From a checkpoint of a small mixture-of-experts model trained on Wikipedia: vocabulary 7829.
Below are experts of layer 2 (counted from 0) of a mixture-of-experts language model. Rows are named router (the router's row for the expert), gate (a neuron's input weights, with its number), up (a neuron's input weights, with its number) and show model dimensions 128-159. Each number is 200 + 30 x the weight over its row's rms, rounded and kept within 0 to 999.
After each expert's rows: a language model's description of what the expert responds to; "mostly gets" lists some tokens that are sent to it at least half of the time. This comes from a sample of Wikipedia text that the model never trained on.

# expert 5
router,207,205,189,226,242,190,226,178,196,157,208,210,264,228,199,173,181,244,233,189,188,191,204,174,226,159,250,201,208,223,195,213
gate0,175,166,211,193,158,144,208,181,124,174,205,215,208,213,200,247,186,247,212,229,163,276,213,291,201,235,254,210,171,214,184,202
up0,194,185,239,200,244,195,148,208,221,205,195,219,159,172,200,232,186,236,180,196,184,172,225,278,218,201,236,234,175,249,174,193
gate1,189,260,236,139,214,193,193,241,242,245,233,241,215,163,159,139,196,218,204,213,192,173,156,204,225,175,242,200,217,211,187,182
up1,174,213,203,170,231,184,229,213,205,213,241,226,238,229,185,220,211,277,238,253,186,178,177,194,234,182,223,197,223,222,202,189
gate2,195,179,160,245,201,216,170,167,194,163,205,202,200,172,165,132,190,213,212,159,182,305,215,169,190,223,175,204,197,224,203,198
up2,265,154,188,262,199,191,200,155,206,158,213,215,249,189,215,168,199,181,259,131,181,274,195,235,184,148,247,198,182,193,195,211
gate3,210,239,199,253,241,169,224,224,190,216,179,198,203,167,177,198,176,210,178,211,217,148,188,168,228,164,200,190,211,195,213,214
up3,228,197,206,153,155,173,197,203,191,228,179,164,190,232,183,206,178,213,164,230,214,205,226,188,270,228,226,205,205,219,182,225
gate4,237,144,158,178,166,218,164,196,242,167,175,209,202,241,231,172,169,199,196,182,205,192,228,239,134,210,189,225,181,237,183,211
up4,241,202,203,186,145,207,185,251,284,198,201,197,185,227,226,153,202,180,229,129,200,165,201,215,159,189,217,229,148,260,164,197
Description: Plural suffixes and plural nouns after counts or quantifiers, such as squadron-s, berth-s, goal-s, -ings, -ations, people, members.
mostly gets: "ts", "ings", "ions", "ations", "ors", " people"

# expert 45
router,216,135,197,194,241,211,214,154,194,218,141,148,235,251,180,207,144,220,205,214,198,191,179,168,206,169,182,229,202,196,198,222
gate0,159,190,198,170,259,220,186,217,199,194,217,191,205,129,168,231,185,203,158,186,215,175,189,197,197,233,198,197,194,210,187,196
up0,225,173,210,237,187,200,189,165,207,171,209,232,206,205,191,130,213,166,196,155,190,248,214,206,172,200,215,213,195,202,214,188
gate1,196,217,193,218,204,209,223,253,217,147,189,201,216,239,190,213,185,202,182,216,191,182,223,163,218,146,220,223,189,208,180,184
up1,237,169,197,190,214,195,228,137,216,223,164,186,182,141,184,182,188,216,220,150,176,200,144,225,215,224,234,224,209,212,185,179
gate2,212,160,175,170,253,193,243,177,167,236,178,177,244,175,181,189,189,206,215,265,199,155,219,167,178,229,207,206,226,152,210,183
up2,209,168,179,204,129,240,172,222,240,145,229,243,255,177,218,159,144,230,229,197,193,205,218,184,209,167,188,199,211,190,166,195
gate3,212,128,158,125,220,160,167,175,192,174,159,139,225,247,243,187,158,171,259,213,226,198,192,207,200,202,193,205,204,214,191,211
up3,214,250,237,248,135,230,243,242,197,208,229,260,158,161,173,216,226,245,145,152,181,200,176,138,204,193,222,177,190,190,202,176
gate4,208,175,224,188,225,231,195,176,182,209,131,216,209,261,159,216,161,272,177,210,187,138,152,184,199,156,179,231,200,224,169,195
up4,176,166,242,183,228,207,214,186,198,230,126,217,203,240,183,232,199,258,182,208,195,143,138,189,183,147,149,208,234,229,183,197
Description: Percent signs, unit words and digit groups after numbers, such as "%", "km", "million", ",000", plus "of" after a quantity.
mostly gets: "%", " km", " million", ",000", "000", "5%"

# expert 11
router,227,170,208,176,222,214,202,180,215,197,167,169,206,221,168,206,207,225,184,213,193,246,183,192,199,180,241,246,237,255,226,197
gate0,155,164,235,162,211,194,232,232,202,218,219,217,168,204,206,145,219,222,246,235,222,272,151,191,204,179,171,186,191,243,222,224
up0,203,198,227,253,203,186,194,174,240,227,200,191,193,204,226,238,215,171,180,191,189,179,218,260,196,167,283,207,219,176,201,199
gate1,143,180,216,203,215,208,223,204,212,215,166,184,195,211,176,211,180,169,151,165,209,168,166,168,200,108,205,212,211,190,223,231
up1,258,211,181,195,233,223,191,136,164,210,234,211,208,202,224,198,209,187,247,271,196,230,225,237,196,248,224,190,201,222,196,197
gate2,170,206,193,197,157,203,215,217,202,201,218,151,232,226,188,225,222,221,182,245,186,196,187,223,211,243,215,188,247,196,195,196
up2,215,221,200,172,161,176,180,251,225,200,209,181,181,198,204,215,228,232,146,224,198,173,194,178,207,211,246,196,228,204,190,205
gate3,178,284,191,262,207,195,207,217,238,199,179,159,245,204,170,205,203,241,195,188,164,250,229,243,213,244,213,189,146,193,192,197
up3,167,239,190,232,195,201,226,218,217,224,192,165,213,184,177,246,212,242,188,199,186,231,211,252,188,227,228,194,119,215,225,210
gate4,252,169,178,175,174,223,195,229,214,195,195,176,224,240,187,215,192,191,241,218,187,236,217,171,187,204,255,197,234,211,177,156
up4,262,147,178,195,169,199,184,206,184,181,201,142,231,231,141,239,192,205,253,224,188,205,221,163,177,202,206,207,226,221,207,149
Description: Number words and digit pieces in money amounts and quantities, often after $ or a, such as million, 0,000, 00, four.
mostly gets: " million", ",000", " six", " few", "0,000", " nine"

# expert 6
router,249,222,212,238,172,214,191,223,213,208,163,208,235,254,212,210,201,208,169,159,186,194,152,188,228,181,252,246,222,255,213,151
gate0,193,194,192,168,160,208,171,180,217,263,220,195,216,210,197,201,189,223,218,200,199,153,181,214,205,213,197,209,223,186,167,173
up0,162,182,186,173,223,187,224,250,207,135,185,208,188,188,241,187,212,172,205,213,187,212,211,245,180,178,232,200,140,207,186,184
gate1,194,210,183,219,183,158,174,200,227,224,166,186,193,219,190,203,221,187,181,149,195,188,189,167,181,177,191,212,161,135,222,204
up1,226,221,214,179,179,170,225,156,236,230,182,211,185,232,175,167,227,204,174,193,194,166,143,164,141,163,211,212,128,185,239,210
gate2,189,173,156,236,188,224,228,179,181,207,136,203,254,179,195,210,244,230,144,152,202,163,181,175,183,219,226,218,180,272,194,196
up2,223,222,250,162,241,197,189,189,209,192,263,183,172,215,185,199,207,224,219,279,227,203,211,212,218,218,155,182,201,119,236,186
gate3,194,222,199,235,209,233,153,254,196,173,199,245,195,220,162,226,193,247,149,251,193,143,227,188,203,199,189,195,167,185,225,153
up3,223,178,220,197,183,168,227,172,211,232,203,168,238,164,232,219,188,147,225,192,199,218,183,221,177,222,195,186,233,234,185,254
gate4,208,216,201,273,207,196,188,222,192,191,175,207,200,234,203,203,186,218,140,211,202,172,217,177,189,236,153,230,215,263,178,180
up4,193,223,187,238,183,206,149,221,175,211,169,183,202,220,224,209,166,231,132,212,195,195,228,211,200,216,176,201,211,211,189,200
Description: Past participles and verb endings after was, is, the or a, such as used, known, released, -ed, -ated, often followed by by or in.
mostly gets: "ated", " released", " known", " used", "ted", " said"

# expert 21
router,199,157,217,188,195,247,199,112,260,196,161,190,238,241,202,192,195,250,204,180,151,180,165,192,203,174,239,226,250,190,179,144
gate0,251,180,169,234,216,194,208,175,192,195,246,200,214,204,218,220,182,142,174,187,209,205,171,229,173,223,191,227,224,175,193,214
up0,241,204,200,240,240,190,176,189,194,210,235,171,183,197,225,188,184,182,207,212,198,195,159,269,200,249,197,219,224,167,222,187
gate1,235,171,221,196,164,258,205,182,221,174,162,213,193,196,234,199,159,192,242,185,172,221,218,208,216,203,181,237,225,168,174,217
up1,262,180,209,186,162,259,224,168,198,144,165,209,200,165,212,160,144,178,239,193,180,221,244,201,176,229,178,217,240,180,195,236
gate2,255,138,203,166,175,165,220,223,222,177,197,217,178,159,209,173,185,178,213,216,195,211,172,230,180,247,214,192,145,167,198,194
up2,157,249,163,226,198,206,198,191,217,262,166,195,168,214,193,242,213,226,217,188,220,192,164,152,200,153,177,203,238,225,236,184
gate3,165,205,155,185,201,185,232,236,204,256,213,216,130,208,179,207,229,166,245,216,264,223,187,171,204,222,219,180,189,217,193,161
up3,201,219,221,227,132,198,207,209,195,206,191,186,238,203,179,224,166,204,199,182,182,232,235,206,192,220,255,207,207,162,209,226
gate4,204,182,189,198,201,254,257,167,200,211,213,187,162,177,206,226,156,264,220,228,256,203,223,188,205,248,205,231,213,180,228,236
up4,224,216,184,148,158,192,223,221,207,140,202,160,233,195,183,226,233,231,223,218,213,239,172,189,212,242,214,207,190,247,221,195
Description: Sentence-final periods, often fused with word endings or closing quotes, plus line breaks and list-item dashes, such as "es.", ").", "".".
mostly gets: ").", "y.", "es.", "\".", "er.", "s."

# expert 7
router,225,143,183,206,228,220,208,163,217,190,177,149,243,226,198,208,166,200,205,178,176,194,179,225,234,180,250,228,194,181,147,149
gate0,171,177,163,139,156,218,153,201,178,197,169,200,230,200,189,203,179,222,196,220,214,203,182,174,197,240,177,206,246,224,171,170
up0,174,196,164,249,242,201,191,170,210,210,218,225,215,210,202,229,215,184,184,203,186,266,208,183,193,159,200,181,219,145,216,197
gate1,165,169,273,223,218,200,223,177,208,210,182,212,187,221,176,181,204,207,229,166,198,197,180,205,244,183,211,196,178,180,160,221
up1,209,217,181,145,215,199,166,232,179,239,222,191,179,185,223,219,185,229,197,237,226,190,238,247,166,227,149,179,244,224,241,199
gate2,203,187,173,165,208,221,199,214,235,191,174,146,219,210,226,204,258,236,158,153,182,167,207,151,224,201,165,199,197,169,214,218
up2,218,160,222,204,205,150,197,236,153,221,201,224,232,168,183,206,161,159,219,210,192,267,201,190,181,173,230,202,196,183,227,192
gate3,196,148,199,216,256,224,216,166,210,197,204,198,188,190,194,246,219,166,231,200,235,202,229,234,210,174,172,220,213,199,222,266
up3,200,185,161,227,175,185,210,178,228,187,166,151,234,168,210,217,183,195,176,208,205,187,219,178,216,183,207,204,215,191,186,244
gate4,157,196,188,196,229,197,201,215,187,203,218,187,227,164,195,196,214,230,189,226,211,181,225,212,188,247,186,225,181,208,145,177
up4,234,240,229,166,194,165,195,232,203,274,197,222,159,225,168,200,201,197,228,217,197,139,197,216,222,186,200,216,222,153,201,208
Description: Day numbers and words after on, in or of in release or event dates in music, film and TV articles, such as "on 19 November".
mostly gets: " active:", " late", " mid", "On", " 4:", "–20"

# expert 1
router,230,130,245,180,211,186,221,142,206,197,179,173,212,244,154,235,216,235,191,213,167,256,168,208,216,172,259,234,235,181,182,191
gate0,247,170,186,174,185,203,139,270,191,153,171,193,201,199,172,188,196,234,208,197,148,237,210,177,194,158,235,217,245,217,166,209
up0,225,163,185,183,216,187,151,223,162,148,182,193,203,235,188,197,201,214,196,203,154,225,225,197,191,174,257,223,223,212,177,247
gate1,210,254,186,229,268,224,185,168,224,216,225,184,223,239,157,258,240,203,191,184,213,171,135,232,186,226,221,220,194,235,195,168
up1,235,151,169,223,101,172,227,248,257,177,153,184,173,174,197,238,191,214,244,173,185,176,232,188,192,182,217,174,215,243,186,213
gate2,208,252,210,232,254,209,228,207,234,183,165,185,213,243,165,211,203,178,208,267,184,186,241,212,218,216,189,255,181,190,137,200
up2,207,247,233,198,211,169,235,208,228,232,167,192,186,237,176,234,198,207,164,238,184,166,240,212,219,188,225,229,200,176,163,188
gate3,191,197,135,239,180,184,196,187,209,192,202,173,177,198,167,170,175,223,252,210,171,232,241,178,175,167,167,199,246,150,224,158
up3,195,179,151,248,223,165,161,199,191,185,234,168,167,210,177,200,215,228,252,236,197,268,228,166,142,191,143,182,224,142,262,180
gate4,167,230,161,171,229,202,184,103,185,230,201,160,230,219,195,202,175,203,188,179,225,222,168,141,183,237,241,192,238,239,206,190
up4,173,230,188,164,222,174,134,210,226,259,168,154,224,215,226,193,203,241,198,204,209,203,142,153,185,219,219,179,201,229,203,212
Description: Pieces inside number words and hyphenated compounds, such as thirty-two and hit-by-pitch, plus vote-table separators and words like touch, quarter, double.
mostly gets: " touch", " quarter", "-y", " Phylum:", " single", "down"

# expert 19
router,189,164,190,168,217,240,253,178,256,208,214,161,239,218,207,212,182,199,170,166,163,202,164,225,235,149,217,238,177,175,160,187
gate0,203,212,193,252,286,178,168,145,208,178,243,187,188,245,213,160,183,242,221,201,179,204,205,237,202,194,170,211,205,171,162,197
up0,203,216,219,150,151,227,244,241,192,151,212,176,198,207,183,194,186,168,248,187,197,195,123,187,234,183,239,221,193,234,199,187
gate1,254,162,250,176,188,234,209,212,203,191,212,175,184,194,205,184,161,229,234,169,212,222,192,189,197,196,285,231,258,135,206,196
up1,150,223,154,210,207,169,173,174,243,197,184,250,241,211,164,182,219,156,183,233,168,191,182,218,222,233,152,190,178,275,165,168
gate2,164,220,234,210,229,193,298,161,219,234,249,230,225,200,173,159,195,173,185,236,195,183,256,186,203,221,196,226,200,202,183,206
up2,141,228,195,207,219,163,246,199,191,236,215,229,233,180,171,169,216,150,203,206,193,189,257,204,211,211,199,221,226,213,181,187
gate3,226,204,260,186,195,184,202,248,260,170,211,193,222,150,210,185,223,223,180,161,204,194,181,198,189,185,222,191,217,239,231,217
up3,141,259,113,227,191,245,219,174,184,201,209,237,203,204,193,190,161,215,221,184,195,171,167,212,213,186,143,220,192,195,149,182
gate4,170,211,210,161,200,237,225,210,219,230,185,171,207,242,180,204,194,163,144,181,201,194,180,232,220,173,211,217,220,196,200,212
up4,264,249,232,177,187,205,189,193,199,194,241,217,224,220,201,157,250,189,170,242,208,260,225,119,176,256,204,201,248,140,205,190
Description: The preposition about, also around, approximately and nearly, often describing what a film or series is about; also feed on and section headings.
mostly gets: " about", " around", " Bur", " Candidate", " Af", " ar"

# expert 62
router,232,191,170,243,217,197,231,186,225,229,219,156,230,223,192,190,145,218,183,191,137,183,188,221,228,199,206,231,168,190,168,187
gate0,204,239,208,222,167,189,164,194,192,217,197,191,184,238,251,236,229,231,210,148,220,222,211,176,227,191,215,175,222,165,234,230
up0,166,177,234,214,232,193,227,164,202,180,172,241,192,174,206,166,199,180,203,239,214,211,202,197,219,153,226,198,170,218,229,181
gate1,169,179,187,200,172,193,181,174,180,237,215,245,182,206,160,279,202,215,206,199,220,170,173,192,207,185,187,218,195,238,249,239
up1,243,238,204,221,184,257,206,190,228,181,173,150,237,258,196,197,178,224,210,246,161,197,225,197,233,230,139,197,182,143,162,189
gate2,219,179,177,246,206,194,208,224,194,191,241,244,211,282,154,155,206,198,218,213,193,253,198,182,175,224,181,185,239,171,181,211
up2,189,256,217,230,227,174,210,247,203,226,234,249,206,279,152,181,204,187,184,207,194,225,203,215,206,173,149,176,220,183,232,244
gate3,162,258,154,233,232,211,198,216,257,212,206,175,217,220,187,203,165,204,176,207,168,206,186,181,209,255,185,188,243,166,151,164
up3,205,184,156,206,159,203,251,182,146,231,187,155,223,241,195,252,192,194,178,220,211,151,208,185,209,253,174,211,223,167,132,186
gate4,163,229,184,167,228,214,227,180,194,216,170,197,224,204,247,254,171,231,222,171,192,192,213,240,203,218,236,196,201,220,200,174
up4,165,238,183,166,168,187,217,250,205,243,145,223,169,190,248,236,176,238,179,166,224,148,185,213,182,221,205,171,232,230,199,224
Description: Coordinating links between listed items, mostly "and", plus or, slash, ampersand and semicolon, as in "film, and television".
mostly gets: " and", " or", "/", " &", " +", " And"

# expert 2
router,184,152,217,235,232,228,205,129,209,180,196,196,198,205,149,164,158,226,175,172,133,204,156,230,241,203,249,210,208,240,159,74
gate0,289,219,176,213,208,191,189,157,205,163,234,190,185,182,223,203,134,141,183,231,181,158,262,180,201,173,188,197,176,230,162,211
up0,244,210,198,204,224,193,223,164,154,111,245,214,192,189,246,200,163,146,172,252,194,139,276,214,184,217,195,176,208,235,166,196
gate1,232,238,224,246,208,160,240,219,164,163,191,224,157,173,222,195,182,268,173,169,207,186,210,229,225,154,193,205,241,184,165,167
up1,237,225,223,255,206,170,199,209,148,134,204,226,155,187,202,225,183,267,126,174,206,155,211,214,185,187,194,198,244,213,183,155
gate2,167,139,241,177,262,245,219,198,251,174,223,208,211,180,223,205,250,212,202,186,181,227,237,220,208,185,240,208,178,258,205,137
up2,145,185,192,215,212,224,220,222,227,172,207,125,236,198,209,206,220,226,171,177,152,180,246,253,179,192,206,185,204,222,153,134
gate3,203,195,189,189,204,235,185,199,187,255,181,221,214,204,188,190,205,191,251,201,202,195,159,205,204,159,203,208,200,163,179,146
up3,205,207,219,241,219,238,148,211,203,256,213,250,157,210,186,175,169,208,267,199,224,185,139,206,198,164,171,200,214,199,206,113
gate4,126,186,233,215,259,210,224,156,189,224,206,177,186,207,172,204,204,260,186,236,171,190,200,225,218,198,175,215,212,249,213,161
up4,124,161,172,205,224,216,236,177,153,251,203,236,218,203,123,221,143,204,172,186,188,199,204,206,192,232,185,201,218,269,185,125
Description: Commas fused to a word's last piece, usually ending an adjective or place name, such as Gram-negative, Budapest, Russia, 2019.
mostly gets: "er,", "on,", "o,", "an,", "i,", " 2,"

# expert 42
router,205,158,193,229,219,201,210,140,225,215,149,166,217,229,179,218,114,258,221,207,161,204,177,192,237,207,214,278,192,224,168,166
gate0,168,184,150,176,184,176,207,211,240,185,194,156,193,245,185,174,198,186,236,187,224,205,221,188,161,221,243,194,179,226,226,220
up0,196,208,199,149,162,219,199,213,207,183,247,195,222,223,211,204,148,176,187,161,209,228,126,200,187,175,245,183,207,194,208,210
gate1,234,185,257,216,191,180,170,212,199,281,199,128,189,207,159,216,167,170,241,173,228,204,219,131,189,188,161,214,191,164,212,190
up1,189,171,214,203,239,182,196,211,238,257,247,175,198,194,127,235,210,166,260,216,229,173,192,156,189,188,182,186,225,223,166,167
gate2,194,199,181,233,233,195,216,182,209,212,209,188,187,178,169,220,229,159,198,190,190,245,207,199,199,215,238,222,195,249,209,205
up2,150,157,186,150,221,154,185,179,156,197,231,157,166,192,201,191,200,196,182,256,222,232,189,195,163,257,205,215,210,221,233,223
gate3,172,140,244,201,207,178,203,178,204,211,244,196,230,229,218,227,234,234,207,254,212,179,241,221,211,185,180,224,286,230,210,204
up3,169,214,182,181,253,204,214,213,264,225,246,222,195,159,245,161,241,186,207,211,208,216,208,151,159,157,180,181,220,229,212,233
gate4,202,192,193,251,279,187,219,238,164,201,205,185,216,201,225,191,184,161,118,185,216,161,140,204,212,240,194,216,173,208,232,168
up4,218,205,198,241,217,201,210,241,209,225,204,197,228,182,187,204,223,227,248,220,189,214,167,243,190,182,227,211,179,241,205,148
Description: First pieces of personal names like Pet, Matt, Mich, Mac, plus of, as and the in sports and club passages.
mostly gets: " Pet", " Matt", " Mand", " Mich", " Mac", " Mas"

# expert 10
router,227,240,225,226,212,210,203,216,212,160,178,187,241,231,174,211,152,205,193,228,211,265,187,210,249,170,253,227,213,231,181,158
gate0,197,223,184,221,183,211,207,165,231,181,222,194,192,174,206,153,204,159,256,182,183,224,207,146,154,189,142,196,216,242,187,183
up0,202,151,215,199,224,180,213,210,187,257,214,191,216,184,188,213,193,211,160,194,197,166,197,301,215,206,210,207,183,166,209,228
gate1,266,281,190,190,181,229,179,263,192,160,199,213,235,236,202,221,217,171,188,284,218,211,167,186,229,195,206,197,217,208,224,176
up1,147,222,182,222,243,248,195,149,213,233,224,246,229,178,173,214,195,199,238,155,198,170,264,198,203,236,161,186,215,212,192,231
gate2,219,172,157,184,167,179,253,219,210,203,243,170,230,170,197,218,186,222,214,179,161,210,210,237,196,213,278,211,194,170,176,188
up2,186,194,230,255,202,215,201,175,212,211,186,184,177,245,183,213,179,185,203,210,174,156,197,199,241,156,151,209,133,192,164,214
gate3,188,190,238,251,171,153,166,225,172,202,182,259,231,200,171,193,210,237,182,161,201,249,159,169,227,231,223,213,242,254,215,182
up3,150,215,197,230,183,198,182,166,208,234,140,198,178,194,182,203,215,272,214,171,204,202,209,239,239,248,192,213,259,247,172,164
gate4,168,161,208,149,272,213,222,181,181,203,210,187,191,170,194,202,188,208,219,235,195,254,230,240,222,174,263,212,209,188,192,197
up4,200,204,263,228,237,163,183,170,196,304,198,97,228,166,149,229,165,208,176,205,189,203,145,175,187,177,211,167,210,202,228,219
Description: Past participles and predicate words after was/is/are, especially thought, considered to, appointed, born, able, responsible, suitable.
mostly gets: " able", " decision", " Notes", " seen", " Votes", " responsible"

# expert 14
router,201,211,182,167,188,236,223,191,232,165,172,217,275,199,175,205,138,188,220,196,199,224,167,239,223,217,223,214,179,225,201,186
gate0,203,204,220,246,180,249,171,187,237,260,206,167,189,235,180,281,158,256,193,185,185,185,186,174,262,184,177,223,187,121,210,173
up0,215,212,198,161,219,169,214,238,159,146,214,214,207,194,195,113,213,147,229,186,179,191,214,215,195,205,243,206,206,219,182,201
gate1,220,205,278,189,254,185,139,165,194,221,202,159,141,190,180,202,189,173,176,253,243,218,139,207,203,221,214,215,211,183,227,228
up1,190,229,199,210,256,244,150,144,173,210,185,177,205,223,216,168,168,210,221,270,223,194,155,203,204,221,190,209,193,199,212,220
gate2,188,166,218,202,188,159,170,188,221,175,229,177,168,184,187,249,261,145,203,173,208,181,218,226,202,159,219,201,226,183,179,197
up2,218,225,211,179,205,189,211,215,183,207,134,212,186,206,169,177,120,260,180,233,185,183,163,163,227,224,212,182,183,167,213,209
gate3,211,163,260,232,134,175,180,151,215,216,212,150,194,270,220,254,207,237,206,231,197,213,175,262,220,165,220,203,229,192,211,163
up3,225,211,189,189,199,140,110,235,243,198,191,191,211,222,227,239,235,238,180,180,188,178,216,202,173,219,230,186,227,218,181,217
gate4,199,150,204,163,257,200,222,174,255,251,212,176,226,186,171,207,190,255,208,191,228,167,148,244,183,224,208,203,188,195,171,200
up4,180,209,264,244,205,224,204,203,214,210,202,207,223,198,190,168,222,225,159,238,214,207,225,242,194,146,198,203,181,201,178,201
Description: Line breaks before list items or table rows in infobox-style entries, plus capitalised word-starting pieces such as R, P, Al, Col.
mostly gets: " also==", " (L", " Ott", " Royal", " prot", " Str"

# expert 60
router,222,232,239,243,168,222,204,176,189,162,157,171,186,232,212,208,147,227,221,175,135,181,216,226,213,191,185,224,243,195,182,142
gate0,233,192,213,232,235,280,200,212,179,167,124,219,200,199,221,179,176,203,152,245,167,166,200,187,219,245,194,228,157,246,163,162
up0,208,182,206,182,209,206,205,108,218,253,195,168,222,203,174,170,164,228,183,122,192,172,164,194,206,168,242,197,209,147,197,190
gate1,235,190,176,206,139,195,209,204,229,168,218,214,191,258,302,239,260,192,239,180,222,227,160,227,192,203,206,198,202,140,206,194
up1,185,191,195,176,241,201,184,176,213,228,164,168,222,194,101,157,146,228,194,223,144,171,216,168,233,235,222,228,193,231,152,187
gate2,247,188,147,255,246,230,209,167,190,212,222,145,218,209,161,225,113,181,185,235,226,217,157,167,201,232,174,211,214,249,177,180
up2,166,182,201,179,227,183,189,220,182,181,241,203,213,201,220,220,219,173,142,217,250,249,191,244,217,193,184,203,208,245,203,197
gate3,161,215,216,236,244,178,232,200,180,246,202,168,164,230,223,202,158,198,162,147,207,122,153,232,212,161,254,206,171,260,158,164
up3,167,237,188,274,206,169,233,184,194,221,130,213,191,201,195,211,159,239,198,219,190,119,170,216,175,207,153,198,154,176,198,164
gate4,250,197,177,214,232,196,230,175,225,207,174,173,206,246,191,191,192,190,249,222,202,232,156,141,203,137,261,237,166,169,195,195
up4,260,153,201,171,207,229,198,172,222,169,225,198,251,211,201,203,164,187,155,174,242,192,231,222,195,189,179,195,150,236,199,239
Description: Line breaks ending list items, table rows, citations and paragraphs, as after a year, a result or a sentence before a heading.
mostly gets: "\n\n", " Kir", " \"G", "\n       ", " 6–", "\n "

# expert 51
router,219,181,191,182,180,205,204,153,211,194,159,197,234,248,178,241,180,211,241,170,107,214,158,205,246,210,242,272,132,225,120,156
gate0,236,203,236,134,200,183,185,280,223,205,193,208,212,210,234,238,244,220,155,178,224,159,149,235,190,195,195,217,237,170,207,180
up0,173,224,173,225,176,226,188,147,208,158,203,184,199,228,164,124,170,175,220,239,192,215,259,194,221,192,197,197,145,233,187,226
gate1,187,191,176,187,226,248,275,233,164,217,203,203,218,183,159,208,188,224,187,215,216,201,255,221,257,194,183,217,185,238,234,242
up1,175,201,162,209,185,213,218,207,145,153,184,224,202,195,170,157,185,241,211,200,203,208,249,192,260,237,214,201,226,240,228,256
gate2,179,203,176,169,208,179,201,235,160,238,146,160,171,170,201,249,166,223,154,219,194,192,176,165,207,235,164,167,183,192,180,140
up2,153,203,185,175,200,175,190,253,176,230,156,176,160,176,217,256,211,227,173,253,215,210,217,182,203,232,167,156,176,172,201,171
gate3,208,172,202,217,201,163,180,155,183,187,203,176,243,239,140,210,174,167,280,198,172,236,230,203,181,263,257,251,160,223,196,166
up3,218,210,197,212,236,237,255,249,264,238,210,217,165,184,235,142,237,250,147,187,185,207,132,217,217,149,153,181,197,171,192,175
gate4,204,171,180,244,204,205,214,167,203,230,215,159,214,140,185,183,198,192,196,196,151,239,170,153,180,238,225,222,198,178,172,204
up4,227,222,256,173,188,190,189,251,169,175,173,210,178,215,218,233,204,219,226,225,230,189,157,241,223,131,220,187,212,232,231,187
Description: Line breaks and heading markers ending wiki tables, especially after "Swing" rows in election results, plus vote, percent and column headers.
mostly gets: " ±%", "|---|---|---|---", " %", "==T", " Loss", "==N"

# expert 38
router,198,192,180,198,169,228,227,157,246,212,171,161,251,150,167,220,151,220,213,218,201,206,163,198,201,203,219,244,168,215,138,155
gate0,161,220,161,121,193,228,167,244,253,227,219,223,220,159,185,174,201,232,261,229,201,241,180,155,167,236,247,207,198,185,151,171
up0,156,205,196,141,222,220,189,257,249,225,207,224,178,185,192,159,224,234,209,202,208,239,189,143,178,221,203,212,229,207,198,182
gate1,198,253,159,180,227,219,235,168,232,206,185,186,136,203,166,187,210,152,168,189,227,191,200,219,208,245,236,212,230,160,204,198
up1,212,262,204,206,240,208,184,173,180,235,159,208,179,202,238,171,187,171,198,198,229,161,175,206,223,189,258,202,204,160,200,145
gate2,173,203,178,234,242,178,211,226,163,180,202,152,182,201,154,165,183,243,183,291,196,198,207,200,205,212,198,223,191,247,151,187
up2,145,189,170,223,247,157,196,198,221,196,183,193,202,209,199,202,248,170,206,238,203,217,245,194,208,195,203,226,201,220,157,202
gate3,155,204,209,212,187,195,215,205,149,200,203,173,218,186,142,189,218,230,221,189,196,181,177,187,225,238,247,222,176,203,162,175
up3,138,185,214,210,205,192,226,193,201,198,205,144,232,178,164,175,194,203,256,206,212,170,209,164,185,210,174,236,176,263,160,170
gate4,222,179,273,165,217,161,187,159,172,165,206,174,196,205,197,194,212,214,145,193,216,177,230,182,216,143,191,211,228,233,241,201
up4,230,184,233,176,217,154,201,158,144,181,180,159,219,179,148,185,167,220,181,205,200,194,205,148,195,184,179,227,219,252,210,184
Description: The preposition "in", also at, within and during, often placing events, sports results and championships in a city or year.
mostly gets: " in", " In", "In", " within", " at", " kg"